From a checkpoint of a small mixture-of-experts model trained on Wikipedia.
Size: 11 layers, vocabulary 7047, 5.2M parameters.
Experts: 24 experts in each of 11 layers, 32 GeGLU neurons an expert, 4 picks a token, a sigmoid router, a shared expert of 64 neurons.
Training: 448M tokens, 3415 steps.
Below are experts of layer 2 (counted from 0) of a mixture-of-experts language model. Rows are named router (the router's row for the expert), gate (a neuron's input weights, with its number), up (a neuron's input weights, with its number), down (a neuron's output weights, with its number) and show model dimensions 0-127. Each number is 500 + 25 x the weight over its row's rms, rounded and kept within 0 to 999. Numbers have three digits each.
After each expert's rows: "comes before" lists some tokens at least twice as common just after its tokens as in all text. This comes from a sample of Wikipedia text that the model never trained on. Tokens count by the router's weight.

# expert 22
router:508510516513465516470520531471518542489470537493521486474518508508511494522559519484475490500478503476530487477541516484521573479472481446529469469517490495474490517463514524489512501476488487455539533481499471539498488520499505520538498527483485488456516476499489519511531475503518479515500555484456506482483505477462513533519487541469481523530522505500513495503516531546470525441492
gate0:508461514486484506492524503497505540532507499498514467540512504495451498513477505530464500534509556499487506519450456474506451444494530479470490475533468460500497490451490545500488491490502494487514480509528512501467451497467494482512471481463548477487513470534476495492539463492504499485468499467541512499505491516468525518526460506473513473490482507515499522480505521559508546473461
up0:549497508550539492507521500500452488508506481555512495505505515493500502444525527495524526464488455517492504494480506514476504496501536536542452485482560481478507528481540486457488499508479501506499486491463560470505529544525506488486553506538533491539510514443495482494515496496561515478503480450501495487551498529510489494495531497496485491510498524496534478465505515499492492523511
down0:516519528555477504458502483506493531475486500488475516505456471463478492495504520487463497468514482503482514501471485478513483466491515496488456503530492488494482528503497467529460477547506511463501522531512496519494542490505446518453486537519527497470506522481507523517541545461489514489484532470507515533503531444503519500449495520496502503484502508468558484546570456493482493499506
gate1:479541542514508536507499561536497521473477528536497484497504518481522501512499482480512463480489517456516483486478472496467525515497459475491521517568495492530477460452479524477500478486493495510505501474470467548448515502491482510518462497527503504452519502511496487479535474500530541512484507517521505502460519489480470529559491516485440496480485534477476511500491491484459507509452
up1:520495515486472497454531506477495513508493531498510498488470478498515464508516515478500449522532458497491515555494502499535530501524523488535497478497520506466489540486539476508494483471538487461520488495494508485507468519554500503480491517497439488509479465518490479465525540526488507505492495547484490510480543542433496497470534528470484493547568466513513507498474496514497550476481
down1:474518464498488466518519513476480483488454514528457497480517527568465530524479512511523530495496508516488516470467541514461494509473522470494490506499462528485505525522505494476517506490486424453477529469467529522506484500527534497471479506481525507499534509511507504542517489499534486520532485505497505485428467532511475510517480527547513485535527463470527488485489506480520508522458
comes before: " ", "\n", "|", "-", "==", "The"

# expert 8
router:482532527476475515477457497483482531512508497490486479487560454466499497490501436482506491524485490530520488493517495497515553502489458476496491504489555520537488489508445466499511499498502492522476497487483453532496501524508494532453505499512524476524487482464490478496530448524502513477492483470504539511507484429469507499457501490486534478519462495508475507498484535502505437448483
gate0:535506526481519528500483498496478462511463479477521502517519490476466526505506496494492498484454471472496469503486533468512537531490472503523527477503539515520471464517496500448487481514479477463493506523484528483482503487508487537511527532535513457464476492488479494482516476472470498551531507482516481482466478423453528503471479523492505484462471480533516511446507524506481454465543
up0:479506478478470452490485485464550468539508503479483468479523520506507533464491523540441494499501488469514485436469487477522507510464507498526512457494526475503499470527497537517471527527493521479457479481486492479460502523506489513511528472483524495481481479513492488496456533512486490507527532487476493478479461468458513495476504519491484477505446438553507522525470509474484485473487
down0:514539444501478503473522500503462479517456493540472475509482494518466467497544497479527498514519516505504466503458482535495532504481507525458512541488503477491486551484460532522492509446511465489513499469535505479511474504536500514501501507472506506508572467543494484518491493486499531497518524502529474517519504582517511471497502462497538518507522511496540466522484488495539497511538
gate1:478539533468475506510496503490472516518472478467525502474499448478534529503491494518501499483501496453474451503523479479525496474488465482520492461559495511519479480463450533474474555512498466469507504547527510491500570548507474471517480499500500483512472511505516486488514489541519486512484474526476526504469481460475490502494495490486539479510440529468516504529500497459530475501495
up1:493508501471514512478533503494464478472522442484473484464504512534523518530496500504501496510506470468495511484493498476522476507491459503457527487482531515474493534452500519536486526522467507497503524488483527478538477465480530474521537495522568470568465476484551479514462498512514525466548491483520474483478521509513536498482467493499522462503511485506519489502476479494453458459497
down1:473530509482518506494497467516512514494448513527492525487466439523537501445504471489481471471510578515525471490459512553497500493457544494489521494526496499498518477523494525498473484516515481532501458508485475510485513520483508516521464495509541522471477474519458500578550495505512463515467523508508479486476501515484496481523501509530525482483487476493473492525506487535539481519523
comes before: "\n", " ", "-", "|", " The", " In"

# expert 19
router:491531517519507511471498520524486483511478526485531490556508524484514485519519495476466537513497501525484578466519515440467519469540502507578497530471499485498516489495476505511516535507509494488461464461556509495475477511474479501475494500499491490500446469499489468514445475436513523480493483490485507489488495501479496484528489503491504478520532486473486508470465493491467481446508
gate0:519524494473530545506500517494523498496479549488510527495507493480510481549509444528471521509488571554486519540474489491467503474494489485547486522481498499505471503521499493536478548491494508493516480488518523523474479512460481519496464486522488491512460485471527483472490521491510491452510499559514514489479507515468440482492479486482514508498524544537526529484493526466469498477561
up0:515485541535482517477495521523494522525501535500547499506534508568530517497530494496487496494484528505490550544522496471473485496518482535503479522434467511516500519514507482529503515522451541491529491474487486508538475548490543494472488471521447488491531476472519466493490502514437464504504480463483499508502517519482480454486507483489481481475506545490534505523483512457469490493523
down0:499494513490456456485499451517532524479482519542503536476493540450490503501502485494520534512469525512504525479519507522507511532458468534509472471491483535477471488517459526520476549494494510497523466473468509479515477509470507436469432476493495547509481495499498492524493506471507505551529539516511473519521474554488486470496498481506512524488423505484501496487508508493511497514519
gate1:497503525517507484482474502533538464496492470489486498507542453526519483520515489470552482482487501524484519471514500512441509482555474524531480459515495496491513537479487537550540506487515530471474462472491475506527511497473462510470475510443510470510465496490486510487504476501486518517450465520496532523511503498486450527522461535534444476483534502479496473506467491484477483486501
up1:466492521565511488463529452535510509481510493493488546526492459486524495482543498532509532518507524516497505487522551479476475502512506474495504512503503506517489524482518543480481515518521477501483511429463476509524446521510471490461533514517497519462481502468501513519471502492519484511509493492538467505475479454531474494531482494479514502472456495508553531504493479546491490451550
down1:524496465543500467485507447526498487519538501520489503516541470553500496485528518517491540502510500510472489519495493462464513518532503506507502473456511511508515453528513539481480500502510473513453502508506497513494546487529444500501516523485526529503504499517495496507494488501478536515517459562513503560495498492520466494491503584547493486442477492542541496507517519486475497479511
comes before: "1", "2", "3", " to", "ing", "ed"

# expert 6
router:475515532493480485454477521462493515525487480469556522532503478461515510517442488521480490505560481520500517497488507511449520512505499516510459496489484463470485559535526496486519529510490525487469453550464513535483521490481497480527511485500497538492478470508514479505449521476506522490511510507469485472507481476448495469492535503501540473510525476453509505503464479509480499449481
gate0:507540523471531483533511471479520527531479475462497504481493491510545488516470486508494496520465496509510481539495480487484521464495511427449508514547465522462464510485503524510544517503472519491525509476471499474492536495483473488532516494522484497493467470480532533516507491481501505495535518526474516489491546500497526520547486428514514510546531530484486444518476522534499483502529
up0:488542554493475508499500489527493479473523480492515498468543501504438418526493498494486457473487501493559458466452510496496474510507468490521506503522484513542488516516495492485504507459502507499509491484515559504487540487515493467498483484516476528510499472484494510527513495507487500512515540485469493470478443483510525461485525518504463453491549475476533494490506517505501456545530
down0:495513501504510502523504492502502524520536494476470516513486520478505494508521500459470454547501532483502502509503508496524553474511508527479432488504525520482491458499520492530454544547491516468476506496493494493515455525494495481469570506539472503504543497487522486490552515527512517498488545507498510547494464463484458481474499492475501525493492554515509454490444537512491504523470
gate1:474489495486491477473508556482438523513488500481485515520470474503529482471468460506483523491537495446497510495475525530488479519522536480494465509496541517500518464517500510524517542535485518481485531531515497512489442502485506479512483465472517503471468535539464499516487489512536520474459515533484537520490480478516496528487471502525495471478495503500518470435531491532496559458486
up1:509452470532515511504467476498501489475471508483501538484486525529489520483539532525511503532494486496494492520552481487509539506521520493510495486503493510503506508546480527460525477469533508479479491544492508470496532514511491517498463471484475498516528473516501499478517467505481447477494483483579481502512516525469530502510536535483489568467453509538451509479548549506485493525523
down1:537488521511548519487479524475526521552547504501483505464487493537516544458490481521444482500453496497500470458512459519493497498505533490534531508529476514518497500525519521504529477463502500449475476503515518499509517484541527486503531526482502503493543526495521460455532487466492478478472539504526501484501517495495521452537503476490448507489508514476488514499536495521482446520458
comes before: "1", "2", "3", "s", " -"

# expert 11
router:520519512560472511526520505495545517493483527462503460500524521508497488477468509524441507429514508443469500478532496491515497503462479461517492484517474531494494470488520508497503515486551485483494484457497504465441534532487495576475501518500503493513527483497483480499486490460537521463498503501519525492512489473441496493527489531483502544498492446511512501491509498519488470483502
gate0:499524473469495496528458527469542481533462496454479493514532483491449503514429500409499477491494465492485510520488491460464480514514497513504483496513501500491494465523485495505515484499503508478519487454483502506452490496520527529499454495530513465504507497515483574531457509507488496477480475493476540497527524507482502498512497500485520510515488497446516524538502495556470499502529
up0:499518491479496510545514505539510532531472483510520497453516482530531508528469467511477511507465481466512544507531525515533487465528490508468492497540481507526516514466524471460489458506535485544501470523514478499536539463504468469485481490522519469505505502492456509541496502475457510490526518499467479528454519459547497469537486501488534501463499538519486492453529483517531497522499
down0:508479498517494489514509537454496493485457534466510521534509542494484477511533476509463462529441491506552451530519492504475530523484537532510482512508475477512475497492454466505499499505499518527512466505524470496509485477534540502499554497552479498510492514481463546493516492525502530505491489520466502541495492496468560491448475532482504511543492497534452499503478496524495487499527
gate1:498474478483528526525535502480485512538463467510485506487487490504487500536493531468484514493482530538547541461517504495478464504499477479485494485533470503504500490519523501525511483518508497494493516489531478537516499478494557551506491483528504540522490492451553457458525473516518510481457485543533462463531500523455487494479474531540505480501516543527549503480500477502488478454525
up1:453480454492455531494556527505489471496500493517501466499496470484536498475539459463538495498510507489512466544499501488514504445503485555518508517457482500494511520468483473465504494477509535444477531495495522488460545511508500529492565485528520470538474527504513487525500504533474485487524509481490490515519475535456509505513518497484462499498483508533512472484479453480481523519474
down1:503487504494503518511543529504504454488554459409508467550510469459532482493485529502499484516549451465520474515509474489514498468483506494484539484492531513493457492465493491497516450484522476519497496531501494505511490485516505500505524454529485491508524504493522474459525530497449497493489512520458489505503484494484468494496497531495510488465559530454477517456505503479471495525489
comes before: " the", "1", "2", " a", " his", " an"

# expert 5
router:484530513506492487513514506484469552549473505495507512486509510498500502454518450524475506477523446488465511496524496471473476504481494511565507457526494524496460488481535460479469549512488487536517483527507461472443500534489479542465489509542484527509539487475480480478494527467525497488470517509511494500506460451474492453524506525504512539535501483470527488509473495509476515490505
gate0:458510503490442524503515525494489493476491518450525493518544535501461481496553462457538528520526489458535507490537497511490479520485500522523513488546477499498512481512465490465523525489504452492485507495526507503512480508496479472491523496539476524460498506476461495497529514465491445504532470512439504528543477514466493502496472550533521514516549477505536500511489513497500496483465
up0:488480469491470452488539494497473516502518482494500546530532531475478497579537464488491508531497542498515517472503502515510540502496503535498451467461513501539448499502474523512497508489495454505500521523501493521455460450491473506525510512534507494492483501477491460496507499505544472451533490496496453495508477526478475526509520513520499465491448505499544495547517512493481490481473
down0:540565521461497521541550459557501525480509472535480472528506496523483522483459484501506474498547516531485491515479476513499501489468519473540529461485518514548517510501466467504499468543497534528502475498524505494507495523519560493525489499492473480515513482520501473496474486492474517521455489514513545530517498456519492481511529488515516495480534501473506450528500500524491538474535
gate1:457506523488499515553476474538502516493456539497513548492520507492500525452532483493489513491481463417489517477492508490467537505527516477524523535528493494503440486516551509495520519520479493475521511477496461515503475491541522513495490502475440503501500476517491495485509511454456523481474478535459480491501486493509522467547488502473507511515497461486525516501485484508514462447487
up1:489470479510466541491466518497520458483505500488504526512508503515507476548480517486526454516499540476490510506499467492497431442497502520531522492516534491529494459509502517538511496460486522491470516482548518488482497488515538494524477467511515498485535498513524492489522485499528520504496514484476502485467455516490545505486549450489460538490485481521494461535480550536483544526549
down1:495484505482514477539485512541500492517474470527541512503518529518515520462504457538448491490496500446523496452492494520486515517517500485457463516457487488509428525497497483505467518505500465508495496507445490513494455520525490513473476511521502516511498533500476530507462503452452470510478512501488525503531552528489506512511463518449507504523452484467490509481493468450492482468500
comes before: " the", " a", " and", " his", " which", " with"

# expert 15
router:503483521463468512494466497490526518482513505485503501488459466499513500418552493538484492507464465530497520477487497505485475504485469482536468510490509422492480526527456453490521501515535463446538459483499516515526491546506508511515500500528513493516528526497476562517461498508491529499463476509484496464526527477491506505511516507481468476482469506503520492459469513480479493484493
gate0:500494524507494537523423488514507446532512558492510466499545515488507493467488545521508522497485500480537503464492536510523454485483512438539491472499518476498523480532498494477507503506570529508513502486471513481495522513539493476509551450468496537537533508512490499516478467523485515471489486464523499513500458484489504518528530538514481519525505521516510498491487497478463482470495
up0:485542530512530505496502462511539516483482496511529508481488505558505529519485445497492488524528494490478493528473506507463521533502498450456510513475514539505494520464528489513505513508477496508496535509538486468514474454463470490523451547532493486500432502503523532466492510475531457512560519459511506491516516517474496504497513508485505511484480521523460488532494542526511483446511
down0:517457499506536507487546541481506523553511462474483482515490486467493511526517503513498504529476483505482487488532491483499491479524511530462514486502489446498477508550512493468525483505540545476492510481488552508504528502491541494487539478495483521527515493429554483546487513525468504486455483515477468508509509443516509517462498488494540494509550515465503467523499489483481460497521
gate1:533480470452530490496480518467499507513496477482499453482502426490520496497537506540472511544509499507474477497458489547500534505482530494539508468505500522448459478507516495550495525486495483465488491483514497511482526521508473477487510531496484487535531501527442542472474498528461525539474492528456506502486559487499501521504493543477503494496493502518498453496488503503481500444513
up1:484512497451445523525481468514490488492516466509497529496495511488497531492464475468503487510485473523499496536542503454483500488557525503497498502534504522539483476534487505461508455509489507461507495522487495537486508488482522496533534488461528480451501484497491502487528493491506469498498476467507443495525442482521447498490478466494541473497474574494497506502541517533529508498541
down1:518517514508505508502517543486506492459489476535540495521501492471550516455473519504533458477540522462420505514531519490475486511533504483513488475485500489507454455517431463503499497513508525481470523530511482522463521517496537515498536531478565493489505490523538526463509519521500508469534470479508509502481519522540504486535531510502515510520517490536525507529507504487477514495522
comes before: "\n", "-", "|", "==", "The", "==="

# expert 16
router:501451530490524494481499496499523544514531536491497494507528469490499501537487497477520466499523515497484493455489519462487493464560502531512501443519535493506497486466457503478490526521509519522488456515499514468523483514513514574551485531490520468469496541466480481464536536477449469486478496487509468511515535468469492500482498504487478509521536510475498482470505457485506482512543
gate0:540507507488513493486476519485502505474532519486452520505523488549539491450450528510529509494492535518478537511491452560475504537482506509526479482525523510542516477500476501454499510519511510489462457507516473531535508516485440495534473499516524477491523527531492519563500537516514517518533468524499523507513481472501478508494525535488505474487477525483497506478478439502505490502545
up0:466508495523493574534466519510439488476517534497510529494492458485522516510493506508468502486535492526521483531519529513494488486495508479469478520525467464499520457506515531490563507478525480452505512497497522485553531500520530549527483538500473510506499457480488506474499516468480463496530491507526475534502485503501546478479528506487533499492475476517457450537498492526533491483516
down0:488519481483495556469490504526478536517507526498461523481545525465525508507510518511498459497508492499511513480553517468492494499507536546456519494468521484523519472525528512462498506481490445540475472535527482529536542518497531488486541526534525453511534487529490498463525483542487504497474496462488501476500476494524488513464496479465532512491516441530502477509521493474506509455504
gate1:475510508501520532490518442465497502470489485489509514510475514474539479494478524464551500531532498517493491516510519505509497492522494481507488492493473473509538483511485489495501522484503523538530480543476504447500467508500494488529539500508546522473505511496480554512481485464524476408523497502497527558512490488490473480528528465527511489459503499422507478490503481512452526488522
up1:482529513464513510507479513528472524499529503500539498488503459485509511505513569466543498504523518562501502496542493468458487519504427481507507502484516512461524506542477496494483541499505465538491515490514499512483468426517524508499473489468522518483492518480460503530481522520502471442535488504490495503521523526528481499534496456511504499473505471474512486522546489458503510467499
down1:528485491532498440491498476509519487450494485504478497483495530521477472517502494506499522518507486511481509518505521507531517542475435532493538529461491531454493492464460545477500489451517458474484535484476495508508524497550481453487500500451493508517490499533469525557493501520500499520506532488532518489510511559508503521531507489477482519489481472489517478528548509532485494458544
comes before: "0", "9", " |", "8", "5", "7"

# expert 23
router:510487531511534490513491493492520525520510497504492463505546466497529505525526486474471465486524511494494484474497517468477479478533528501492485431508541504503504491461484480477505541499495520531484497498499505473539487488501513540547487534493522511485473528453497497450517555457475458488488488477500462501517533461487507509498491512486486514503539543489498480451556434475505468519534
gate0:528494532496488542482517515528493513485491478452512544493512490451523508512525486484510544487476517525477515485518451487506477519529471494504477462502501534482552507529516525480483448508465514498571473502490461481523463463512537501530486512468515521511511523459497516473534510467511516458548530508497505523497438485487477483539522518498548502510512490465520500478504473503512528472498
up0:494492504512503476526509546476516547515479502527513463525520480525469497531517530467517462514547526476495496495501498504481465457494473529483549507526489486484477469538530497476502463526495483479509495464521488535485502494504465532438509502519465461526520490495466502493481483465523529540465509518513488496521518476515498513451518494538526478536462492561470489467517540498454477509512
down0:503465478463496548477500561507485477510520487428520538485524521493532507499510447543456489488529480495484538491463456477487470509490543523527488481512515524501499494539510510514529480511443506509533471514492512494511485478523525508509522527477555529514477450439479513491534484492522523486502518486479487513510465470464493481494518529486542515517511514492510509468501480542492504503500
gate1:513498489513478524501525473440531546499541503484523493481488496484511479536502432560509466518539478527509466520509500511486491532531527479510501495496530540508498555492512461527507493480504483494517484511476515500525476503458454524512541497487488522476473499519483444439477514493458472481516517546495520462470496483467489478482512515480520471497529523524469489481505475474538500479498
up1:482500505508548513475489488512463508445490491544467477494483535471485522501516510490467492511503519498497471498457476515507465540484540438518482482502492488512503469530501486505511459524527515497526464502466537479530493527447457491454513483534520490475511461484490499469475530506509540512506485492484509509489461488479488464461426514517499505481484533539519486512494492531518524443510
down1:489487512433491533478524500492489550486476512493484489518461518509483555497507487506492496470501505508452451423507511531525504500513517487474488527521510472544534455475475490503502495527495493542495483506491550495528467509465484473488505469561498486479507508493522533475477498480486494508471491493464486439481467524450478506523488490512502497497511524491476470504528482477521552474470
comes before: "0", "9", " |", "8", "5", "6"

# expert 12
router:477491494555474500454501507478515537480507522465579510479493491517500498516554525512469500510480478486481493487564517477490548488470484486554463520501481479475486522474496508482495514486490493485509530520499477546480483518491515498540501530512500488469540476498520527514537486529527512513494523452438505514500488470485517504529480543495485514511511515513524486450505511571494516489489
gate0:503503571524488522514489517563455503504514471483515485510497495484512484500508475480523481550490525512457514473513515489465504545494482496555522499461533492465473501532505509512509466512454548509505512491522516536465461501480551515495524525480498516509511490525472484512509524496509509484486493505451538512490556526574476519519524514486477531501476482551503515489495476489502520531505
up0:487526486532516494490522523456488526481510521475514428473493522550500514538534539494484483525480497532546469490556462485522502467503484463504495530521510516442528519509492470531492497488461516502475481494515487529484508484488479459502492509453491501505488495483512485482520510463480516495479504509487479508476486535465517503486487459471473491515506511486421533498506558446514514481497
down0:480509493531510538508433546493463499482483459491516474502504483493568559494489468482522521534507492462483488493523460523470519514503479526533514481471517442505461501523471529493476504495485520498506512496503460552475464482478513498508521509498523542481466489463533488536482462514501507476497517521471504506478467493515508526513518516491475522471492486542455521509527484494450498528528
gate1:501502470530531514496480531501501511434456527492509514462486490454510571549481515481491492480536490475509467517515567475494478510508475498460449468470494477488481473519456494469482512496472468463495553493523480522489495534500532492484496512502525518461481498478501547502514474516510486507492530502479502514526503502479488514495444498497500536483518486501484504514485460507434529497514
up1:485502489450527473477507507465490509493521487481470473492504475526572469509500478536476504493510482492545507489488503512499467476488513524499463498521484514467510484481491498509483483478510435557496437544504507470537507512504490496463468510469536496514533464508486525476504553491516502479538495491522497511513489499506461507489533474493531476497506525479505561455453515520563498504483
down1:506506528504472512524564494457513523518499517485520501546509517522494505498484559532500488513482527529489483533541526578518518515457544490538533525472495480513479484526538502493500509496493538509500491481514516521443492539513529524532473525524497496526521460509453492506512457474509525498462503468533470503489525505511503478506502505458482508511486470490499436516525497507521493538518
comes before: " ", "\n", "|", "-", "==", "The"

# expert 4
router:466525548456503498474493502445538555532494516501495518531484450483513512518546475526465475517496517536468475476499527507528510510491493527479476426505542515492493509491498478483500508484492494538487501480491484521499509518497488511499500517500521476514476498440487474477529460479483472504484502497496498463507497440481509527439503499483496462494500556448498516482537509496497473452496
gate0:485504472462488546460506473487483502516529488548489512543504509483553533510527499551504482491486560518550508521481493578495551519506480509482489467508465499520502504465506498498497524511482543510505533523522469511485491512503467549510512493468478456520519479487465461496516501474495428514499542478509523483493511487496539506458486510487495493509479558511515508495512508500516492488510
up0:510517507557508479506508501521515508487458461474457489449467489506541479457469486510484541499487513500510463484542513488480475490519507464500503475505531436498540500534476495521517504509499436510528474454501498498481477502506514504450522487558460502507518474479545502508491492504487524489503482505523463516506481555482459493530512536506529531478488473493492514489493516447484463506522
down0:507478511509496444507483549498510502497457506477507510472494464524505500508496489515486436460468510476489504499507539484508448447528519460507478542529492511482469482512512537481511487471490485515495500466480512520522489546529528512487501482467493573495499504509459508455563521514496508503480468507480489490489510502501451547491493543478508531488500493495515503482489512537528486448450
gate1:454454488476506491499540478472522510495478508543497503467488546524511465478501501517487458487516511500514511414538516485477508497534477469530516489432508521520497526527508484503509506505530500519476498482503470483495533476515495515526454490469526548477490495472511510449475487505516509449486510507518464508508506463488489509473524511542452495466475548499452522507484493469521492490477
up1:486481520540497496535509542485464478508523484558497526485513521491481527486513517528502507487464499493510533459511494488448519512487472466508522522551471519530502549537517493522466463517498532488558484439502492502501515449528517498521525525484521518512486503480491467538462558481516505526543450498494505481486518476516471495501508503456482503492463487498516479508471481476518515546506
down1:517485526488529491495507494545507513489509505481557466508519494492525465450492535512507517493495538489490511526500422517492498468497501519475484486466551525507545475518447479520503499527534493492485497508518526487470520510435463473492540504529517519520512513500499517516547482475488454551468485493482475512525479493502503501508496429502481495521486477472530498519529476532449485493504
comes before: "0", "9", " |", "8", "5", "7"